python train.py --experts_per_token=6 --d_expert=32 --activation="swiglu" --router_score="softmax" --balance_bias=false --lr_router=0.000418 --n_head=4 --vocab_size=8192 --attn_scale=0.177 --init_std_down=0.00846 --lr=0.00684 --lr_head=0.00687 --decay_shape="linear" --final_lr_fraction=0.0
Below are experts of layer 3 (counted from 0) of a mixture-of-experts language model. Rows are named gate (a neuron's input weights, with its number), up (a neuron's input weights, with its number) and show model dimensions 0-127. Each number is 200 + 30 x the weight over its row's rms, rounded and kept within 0 to 999.
Before each expert's rows: "mostly gets" lists some tokens that are sent to it at least half of the time. This comes from a sample of Wikipedia text that the model never trained on.

# expert 42
mostly gets: "After ", "will ", "announced ", "For ", "Year ", "To "
gate0,153,211,206,220,205,210,208,186,176,227,154,201,260,196,174,173,197,199,181,179,111,234,210,229,208,230,217,171,149,208,167,242,212,193,187,212,242,183,171,222,181,185,199,213,174,215,227,186,249,152,203,178,198,190,187,179,235,237,178,186,236,226,165,224,158,178,257,242,152,243,137,147,195,231,192,203,226,209,191,225,200,252,206,213,256,196,204,148,195,199,183,174,201,176,237,201,203,237,220,169,212,195,198,255,132,217,185,228,263,195,213,165,234,211,266,192,225,221,162,215,254,207,228,215,192,150,176,226
up0,177,203,203,191,199,236,205,225,217,241,204,160,175,220,181,240,183,175,186,188,169,213,178,159,159,162,171,182,188,185,295,178,232,234,200,233,186,219,194,200,174,242,263,228,175,224,220,200,207,163,198,240,197,194,188,196,207,125,238,195,238,186,208,210,192,214,208,188,190,215,195,215,207,202,229,167,196,228,178,120,204,203,188,204,193,178,241,218,218,228,219,171,267,235,194,138,237,204,246,214,211,219,213,174,190,127,278,166,197,213,239,279,190,239,178,197,199,192,169,227,186,199,188,178,206,217,187,120

# expert 16
mostly gets: "In ", "from ", "with ", "of ", "for ", "), "
gate0,180,173,196,168,159,238,180,206,183,183,193,199,201,179,216,209,220,177,220,196,261,230,161,223,223,163,180,199,219,235,225,211,198,262,140,218,174,190,198,217,172,204,187,148,266,204,231,236,203,138,201,216,247,155,147,196,262,219,193,214,195,204,218,255,212,214,223,165,160,221,198,215,182,169,143,183,258,214,228,242,227,203,192,186,210,239,195,182,236,213,192,176,230,169,200,188,210,143,226,224,185,177,153,209,198,227,157,139,261,226,188,186,240,214,216,206,166,134,179,220,239,198,197,176,237,161,149,213
up0,252,190,179,166,210,176,243,235,224,136,185,162,166,152,210,201,194,245,204,193,210,201,197,198,199,216,169,215,249,193,195,214,164,200,215,198,216,154,216,170,177,231,157,249,179,251,223,181,186,195,237,179,144,205,175,178,196,175,191,267,177,285,243,241,205,162,143,239,131,205,189,205,193,221,221,266,250,258,213,192,218,245,196,223,255,241,194,187,231,198,158,200,197,197,231,244,185,176,170,197,223,208,178,182,219,183,223,164,227,228,179,182,141,205,194,210,199,222,226,228,185,211,242,191,185,213,204,165

# expert 35
mostly gets: ", ", "), ", "\", ", "(", "″", "died "
gate0,214,200,173,198,181,123,203,172,174,225,168,209,199,185,208,228,188,188,192,191,234,226,179,247,189,204,258,206,172,184,161,207,190,188,193,194,228,198,191,242,225,178,193,165,183,178,195,184,169,187,186,241,170,171,286,231,191,218,190,168,127,243,228,215,164,211,245,251,174,185,195,226,158,161,225,161,194,190,207,222,231,211,196,236,189,250,170,256,198,202,201,185,167,181,227,173,178,184,205,193,229,187,254,176,208,205,221,190,218,230,218,199,228,212,244,145,139,187,186,226,214,154,288,219,224,163,186,119
up0,175,186,209,195,202,228,192,197,209,164,177,175,159,195,174,143,166,228,226,223,159,183,206,214,241,211,166,227,162,227,156,168,148,230,227,206,171,200,123,235,241,227,184,206,204,188,224,194,189,176,241,218,223,230,170,197,199,209,291,228,182,235,253,202,162,173,222,177,162,198,199,185,176,210,168,209,239,214,211,202,145,199,258,224,207,183,183,204,188,166,178,193,211,172,193,213,209,183,174,241,196,217,153,250,157,162,144,208,238,192,225,188,199,176,181,229,190,212,194,171,260,285,132,215,193,213,159,226

# expert 41
mostly gets: "o ", "i ", "ia ", "k ", "en ", "u "
gate0,191,253,254,197,197,178,217,181,162,160,239,233,190,190,175,215,230,198,209,182,219,212,215,127,185,200,224,231,152,237,231,240,198,229,169,233,189,223,180,241,176,205,156,228,192,152,169,180,192,211,209,199,231,189,236,229,194,233,138,187,205,163,189,201,177,234,201,247,180,178,195,163,205,195,241,193,194,201,206,201,191,191,183,179,169,212,184,210,221,193,167,223,207,204,195,221,250,178,146,222,236,157,207,214,117,225,198,184,242,122,221,246,171,191,265,199,152,157,194,206,139,194,199,245,240,143,166,171
up0,224,206,228,186,233,223,244,164,189,227,211,220,188,208,179,226,210,166,159,207,203,201,180,190,170,194,152,224,190,215,208,156,184,263,215,240,225,149,226,144,194,134,160,192,247,142,206,168,238,207,164,223,256,260,215,189,188,212,150,164,218,201,204,158,208,200,204,190,197,159,179,150,186,226,200,250,225,247,207,186,228,298,157,200,238,230,175,169,176,230,225,221,202,240,189,185,228,193,234,244,212,172,205,206,171,171,236,172,209,188,240,150,158,204,206,200,177,224,236,230,221,207,183,162,227,204,195,232

# expert 19
mostly gets: "ation", "ers", "ia", "ts", "tion", "all"
gate0,205,257,253,187,200,238,174,252,141,249,163,204,191,244,182,160,215,211,235,187,235,277,209,207,250,216,211,204,228,171,230,160,203,190,226,201,163,234,227,190,223,124,198,238,213,210,172,180,201,223,260,236,133,201,171,174,149,177,195,253,205,153,237,178,225,219,225,190,198,210,218,212,212,193,183,194,223,200,173,254,196,225,197,224,133,249,139,223,230,182,205,140,189,173,208,195,161,199,244,192,215,231,233,214,215,240,198,212,191,204,192,192,211,194,227,173,218,212,217,166,238,217,240,176,177,182,196,224
up0,215,212,193,151,192,222,185,181,206,186,163,198,185,160,220,185,203,220,154,171,247,208,216,161,179,178,215,283,242,225,216,214,177,154,219,232,234,158,164,196,236,170,192,197,159,240,243,197,199,189,159,228,192,165,272,106,191,240,212,201,220,175,216,176,159,180,195,164,225,179,296,196,217,190,224,187,204,189,212,248,181,243,245,182,208,212,232,140,244,186,187,208,212,232,184,207,200,201,199,186,222,243,225,197,189,205,217,200,210,194,228,179,191,229,228,144,221,222,243,171,263,188,235,235,194,197,191,230

# expert 7
mostly gets: "k", "al", "p", "an", "ar", "on"
gate0,120,151,227,229,185,199,164,220,214,228,217,211,267,196,216,221,199,153,195,192,228,211,187,189,227,203,249,266,228,143,174,219,165,234,167,206,210,259,161,243,237,150,232,267,146,216,214,156,180,175,222,239,199,202,217,154,190,250,220,165,182,192,190,218,214,194,172,203,175,198,186,227,178,223,153,193,201,172,203,249,183,225,220,223,159,195,185,252,227,191,200,190,180,217,193,199,169,176,155,182,237,161,257,192,249,198,184,203,163,176,191,226,178,188,242,241,230,194,182,203,176,200,221,216,129,195,211,186
up0,215,213,135,220,204,229,173,233,138,269,235,182,205,224,220,223,217,213,172,203,277,238,257,218,179,228,201,249,154,151,190,216,182,209,207,164,218,210,213,215,211,240,218,226,173,175,191,180,187,261,220,230,203,196,186,208,187,169,240,202,138,174,214,211,168,201,165,175,169,174,195,209,182,202,176,181,165,187,183,175,170,200,214,223,127,183,159,216,188,209,150,232,213,217,162,176,186,214,159,186,177,232,214,221,216,258,239,200,203,201,147,254,194,210,251,228,186,255,237,187,206,142,227,226,172,203,245,188

# expert 21
mostly gets: "ation ", "ers ", "tion ", "man ", "ations ", "er "
gate0,169,232,169,179,213,177,153,119,219,216,158,203,171,211,227,163,197,233,184,180,168,258,226,207,198,191,185,216,207,212,185,191,208,134,189,190,224,173,189,190,213,172,176,159,164,185,216,191,191,173,195,161,187,158,218,178,190,220,229,245,168,241,193,225,186,240,207,277,183,180,235,170,194,243,194,152,215,185,143,158,196,208,200,192,199,165,199,235,236,213,217,198,197,132,222,158,191,203,163,175,207,204,196,175,222,143,176,228,242,260,127,220,140,215,206,166,218,240,140,206,165,212,231,239,174,176,215,202
up0,184,149,164,250,225,215,219,177,220,205,226,195,189,147,191,218,205,150,188,220,179,261,206,201,234,233,203,241,233,232,214,204,195,200,191,263,217,167,200,263,216,162,255,162,167,174,192,205,197,190,179,211,241,216,148,194,257,227,220,210,246,288,240,215,167,175,181,258,165,140,157,211,200,186,200,186,158,195,180,165,158,228,179,222,220,182,185,188,182,239,202,210,198,212,208,203,228,160,187,184,202,219,170,176,182,270,208,199,183,148,218,167,229,225,221,206,222,209,168,165,226,215,175,164,269,215,192,202

# expert 23
mostly gets: "ation", "or", "by", "id", "tion", "et"
gate0,262,227,248,214,247,233,215,172,177,210,185,204,207,206,211,222,136,225,179,175,218,185,203,197,194,243,197,237,260,217,188,204,190,209,268,225,221,142,217,246,195,185,196,207,181,187,186,205,277,140,186,236,227,228,221,140,216,230,206,205,244,169,214,201,170,173,193,181,248,217,194,206,208,243,158,178,162,154,158,240,194,251,224,241,189,214,158,182,191,274,222,207,142,192,205,207,235,242,199,185,200,211,195,192,227,191,164,198,177,137,228,208,207,224,264,166,220,211,237,216,213,230,218,204,190,180,234,177
up0,153,179,228,155,180,264,212,174,203,173,184,240,215,193,190,156,173,217,165,214,158,217,187,211,185,206,182,149,204,197,192,220,211,137,188,256,166,212,229,241,236,143,196,160,240,218,271,204,206,243,178,193,145,177,174,197,243,208,234,247,208,209,181,208,225,143,171,175,201,208,162,246,174,178,234,254,227,237,206,245,210,236,226,123,212,164,217,176,185,240,207,218,228,166,211,207,196,181,156,195,168,153,185,198,211,253,184,212,226,175,239,230,241,195,191,198,192,197,172,194,212,182,218,157,186,235,161,217

# expert 43
mostly gets: "\" ", "? ", "0 ", "—; ", "', ", "— "
gate4,221,195,215,209,219,229,186,200,215,264,213,206,267,201,258,226,244,199,164,177,226,233,242,170,145,212,219,193,236,257,240,229,227,220,170,219,217,171,194,187,183,180,218,143,153,203,210,236,220,161,194,145,238,155,158,183,199,167,206,114,197,201,239,177,148,192,222,172,197,225,207,237,228,181,182,208,175,232,216,200,206,165,169,211,225,225,217,198,145,234,174,188,201,157,246,165,236,170,188,171,229,206,173,189,198,243,222,141,174,179,191,204,186,170,222,147,192,168,183,193,169,175,199,203,242,158,188,156
up4,195,233,171,183,189,188,191,193,213,213,148,265,210,225,176,191,212,220,215,201,277,196,199,238,192,154,206,187,263,204,220,185,194,270,225,196,174,286,238,220,243,205,169,136,242,239,221,194,166,256,193,146,159,194,226,202,180,197,166,230,237,166,183,180,206,202,169,198,170,182,225,202,193,181,178,214,258,164,208,209,169,181,140,195,208,124,204,180,199,229,219,192,202,187,239,153,177,175,219,164,189,171,210,205,208,182,184,216,224,228,188,150,205,185,193,194,231,152,149,218,187,234,178,164,190,251,169,213

# expert 28
mostly gets: "201", "202", "200", "1", "199", "198"
gate4,242,226,252,203,199,233,196,192,167,219,199,214,214,132,242,213,248,232,204,205,238,256,221,202,234,211,192,227,168,204,189,226,165,253,235,185,244,148,259,224,262,190,200,189,192,174,189,200,244,205,218,206,196,194,195,175,220,226,218,237,195,184,232,152,197,227,200,281,210,182,232,188,214,239,207,203,196,138,168,192,220,213,217,213,212,155,197,175,197,192,236,246,230,242,177,133,247,232,219,213,219,184,164,148,232,200,221,158,147,231,180,233,194,186,188,209,232,207,208,198,198,171,251,257,168,234,199,241
up4,196,196,155,172,215,264,186,172,260,197,238,170,190,160,237,186,148,214,181,223,250,230,184,186,207,215,178,182,271,224,193,180,157,177,148,231,178,230,222,224,187,230,150,181,197,214,185,232,179,222,194,152,176,245,247,254,190,237,256,210,233,175,145,220,161,205,192,210,143,194,224,214,185,147,241,228,208,239,189,183,194,179,190,175,191,242,199,236,205,185,207,137,271,186,177,181,207,164,231,238,205,192,205,231,240,197,218,181,162,180,252,215,188,188,203,223,237,216,191,221,183,183,249,206,202,207,242,182

# expert 27
mostly gets: "| ", "/ ", "[", "Wh", "UTC", "—; "
gate0,200,156,206,212,192,209,206,242,204,190,212,206,183,209,211,163,196,209,176,192,189,146,215,221,218,145,232,178,214,194,192,193,249,210,149,177,246,159,168,209,229,186,229,209,185,200,198,182,215,170,195,293,208,195,213,201,178,251,193,167,219,195,231,173,211,256,255,218,138,221,256,147,224,252,235,213,177,206,200,154,217,171,193,196,198,197,191,162,171,217,184,191,205,249,140,179,219,216,171,152,172,202,186,161,183,208,147,183,205,165,240,169,144,170,211,232,189,148,205,227,122,250,212,228,157,207,191,162
up0,192,239,203,201,197,198,279,181,185,183,198,212,191,198,164,203,191,185,189,237,168,176,150,229,188,191,198,185,150,220,178,248,219,204,172,158,246,167,151,222,89,200,176,245,200,226,152,219,153,212,121,164,218,218,198,208,201,200,204,233,142,181,166,136,176,231,156,163,214,195,197,222,208,172,209,185,178,175,152,213,161,187,160,164,206,230,184,204,195,185,211,178,239,163,166,156,204,214,191,213,246,210,222,195,200,159,181,173,221,189,191,159,201,180,222,205,200,227,189,169,215,163,170,163,218,183,234,267

# expert 15
mostly gets: "The ", "the ", "for ", "with ", "In ", "their "
gate0,229,194,211,206,233,226,262,164,200,197,234,220,191,217,157,152,199,224,245,265,196,218,137,172,215,188,148,226,182,156,182,196,226,227,257,166,167,170,156,195,205,180,214,173,176,178,212,237,217,233,254,226,186,223,186,201,222,195,180,176,214,199,220,231,206,200,239,174,203,215,241,210,202,215,196,273,166,176,170,201,128,180,193,180,189,168,197,202,194,211,263,234,232,240,176,218,206,184,243,227,181,205,181,247,161,214,190,226,174,211,257,193,207,237,239,229,197,146,178,255,188,244,158,242,174,245,213,172
up0,193,196,195,193,148,128,153,225,239,190,228,179,238,206,224,194,250,227,208,250,236,218,226,199,198,215,205,180,194,243,216,201,230,165,167,127,204,202,187,186,149,242,205,199,213,202,151,174,213,211,159,222,191,223,190,146,218,163,255,244,177,197,173,232,200,182,124,155,207,246,210,213,154,178,208,188,240,206,211,148,159,228,242,236,206,163,192,182,196,227,182,185,182,185,262,191,201,170,135,139,213,202,184,197,217,224,221,198,215,212,165,235,219,223,261,190,223,208,219,159,174,184,239,161,171,184,189,203

# expert 29
mostly gets: "| ", "/ ", "; ", "= ", "=== ", "−"
gate4,243,254,211,139,242,194,201,192,214,211,204,182,237,175,233,183,181,205,240,157,195,185,238,126,192,156,159,200,210,153,152,233,236,223,175,147,165,209,175,232,157,189,194,231,165,192,222,225,243,197,168,191,244,209,263,191,182,199,174,236,220,179,241,172,212,215,228,192,204,211,223,180,218,195,247,202,173,199,243,219,206,143,206,215,213,257,207,171,216,176,221,221,195,217,203,148,190,172,192,187,229,170,194,219,151,214,230,112,254,229,175,173,223,172,195,227,152,156,218,198,184,228,172,189,228,230,155,209
up4,151,239,233,212,196,220,201,176,136,184,238,234,167,185,213,212,136,178,184,264,121,222,190,151,203,211,170,169,184,220,242,181,172,215,149,155,229,168,160,258,154,209,140,243,213,199,185,156,227,178,174,181,219,206,209,231,200,144,225,161,180,177,195,229,181,240,147,173,181,229,174,168,190,176,162,173,174,196,153,184,221,176,213,201,145,219,195,236,230,231,176,184,204,195,202,203,214,253,232,214,170,194,176,207,187,195,199,196,219,211,195,244,235,211,215,175,209,126,180,191,192,199,214,224,223,198,211,256

# expert 37
mostly gets: "New ", "it", "Car", "′", "oc", "National "
gate0,219,181,177,187,190,220,189,231,196,245,208,225,246,192,117,199,224,208,232,196,199,152,174,211,165,170,185,233,193,145,158,203,206,187,176,170,255,192,220,196,285,150,194,257,208,204,210,224,208,174,212,250,216,250,204,208,162,226,213,223,159,155,274,225,240,195,212,220,137,230,216,251,233,264,201,214,199,188,230,154,216,211,242,209,204,209,225,242,221,215,197,213,216,194,205,159,224,196,167,153,234,203,250,222,196,200,169,180,151,190,155,210,231,203,195,209,214,236,188,211,204,151,170,191,175,247,181,189
up0,186,226,189,228,209,184,169,245,185,214,156,227,190,276,181,193,223,185,209,200,179,182,234,197,201,119,164,215,162,189,193,211,225,224,217,193,169,199,197,258,185,218,203,202,216,243,198,229,204,189,190,175,210,217,239,221,196,264,125,260,168,241,230,207,210,231,251,209,190,174,235,278,238,193,208,255,219,221,244,142,165,159,190,190,213,163,222,245,179,175,189,206,208,232,257,170,192,177,221,157,159,234,177,185,217,170,169,217,221,227,175,201,167,235,193,155,180,171,209,197,208,154,194,188,248,168,204,219

# expert 40
mostly gets: "1 ", "0 ", "5 ", "2 ", " ", "3 "
gate4,196,225,245,208,203,157,170,230,157,215,216,149,188,210,178,181,171,201,214,157,208,232,270,188,181,176,162,212,164,212,167,217,230,175,219,224,192,196,235,194,205,209,203,225,180,232,191,205,184,199,193,191,182,199,199,125,207,226,162,204,211,111,156,202,230,219,226,196,212,233,157,207,220,220,255,204,201,176,191,180,194,186,209,213,197,221,180,166,241,243,169,243,231,222,218,157,168,211,126,122,255,190,253,238,130,182,181,183,234,211,209,178,216,157,182,213,172,211,221,226,177,249,179,178,174,152,220,161
up4,141,212,179,186,179,220,171,148,213,198,137,180,161,208,196,185,189,101,197,259,209,147,153,185,160,211,216,157,229,243,224,202,251,231,197,188,180,209,159,197,235,153,203,186,213,175,240,218,210,189,191,184,189,185,196,228,178,178,202,228,177,188,222,203,252,218,155,254,199,173,244,189,210,227,196,231,199,173,200,235,179,178,185,171,198,155,185,206,157,169,192,193,191,166,218,149,221,203,238,239,193,174,187,206,231,235,168,218,201,201,246,208,210,240,215,229,184,115,174,195,226,203,217,124,206,249,187,233

# expert 17
mostly gets: "es", "e", "i", "al", "n", "a"
gate0,172,196,199,156,189,168,147,211,226,209,177,192,138,236,174,232,186,184,237,183,242,121,187,225,195,194,213,247,162,207,217,252,233,203,192,213,208,248,265,210,204,209,193,257,156,195,197,176,212,244,197,185,182,162,235,202,152,200,213,170,190,225,149,173,196,204,230,221,222,224,198,254,223,222,158,226,249,228,172,219,204,226,165,233,233,190,237,243,217,176,193,228,270,219,192,233,174,195,202,206,133,201,222,208,157,157,180,231,205,138,190,193,146,181,185,207,224,226,179,229,179,195,217,212,176,210,180,135
up0,235,200,170,199,212,209,143,215,244,166,218,240,245,217,260,192,196,204,162,224,226,204,191,203,157,168,186,157,215,228,210,170,192,214,201,217,282,234,172,168,204,211,179,200,188,212,203,234,201,233,210,204,191,272,188,154,183,180,168,183,160,187,206,244,177,276,175,207,188,206,161,195,215,183,203,200,225,204,202,186,252,177,177,196,192,255,178,159,163,274,173,207,202,223,188,146,219,221,190,184,200,208,198,221,214,204,282,128,211,249,186,221,205,165,162,185,187,201,212,205,176,111,184,196,196,185,204,251

# expert 44
mostly gets: "li", "man", "inter", "dis", "mon", "co"
gate0,204,227,219,178,190,176,189,233,238,244,217,192,197,154,261,192,217,230,177,202,212,235,185,173,156,205,167,168,171,197,200,187,134,223,262,195,163,157,129,221,230,168,196,230,177,200,232,251,239,249,180,261,197,201,232,183,238,207,213,202,200,176,147,213,190,209,224,227,163,233,176,241,196,239,200,227,217,199,185,211,193,154,237,211,210,188,187,210,223,212,164,146,212,137,187,194,248,170,176,204,216,210,227,231,192,190,187,220,179,235,199,196,232,131,213,195,244,191,168,235,143,152,224,203,194,126,232,217
up0,205,175,199,132,140,173,265,222,139,195,193,198,167,208,194,191,169,229,238,231,160,192,196,188,235,220,193,208,205,170,178,199,164,213,156,204,226,210,226,204,215,206,217,215,253,246,165,210,198,115,240,164,181,176,190,193,166,243,240,226,250,232,223,199,217,213,210,211,189,222,170,242,175,168,196,184,204,135,178,150,235,239,157,208,206,257,243,118,188,187,223,242,230,201,243,217,217,235,253,208,190,176,227,206,170,144,210,194,217,185,222,229,223,196,161,225,189,227,213,229,212,211,213,193,185,223,171,218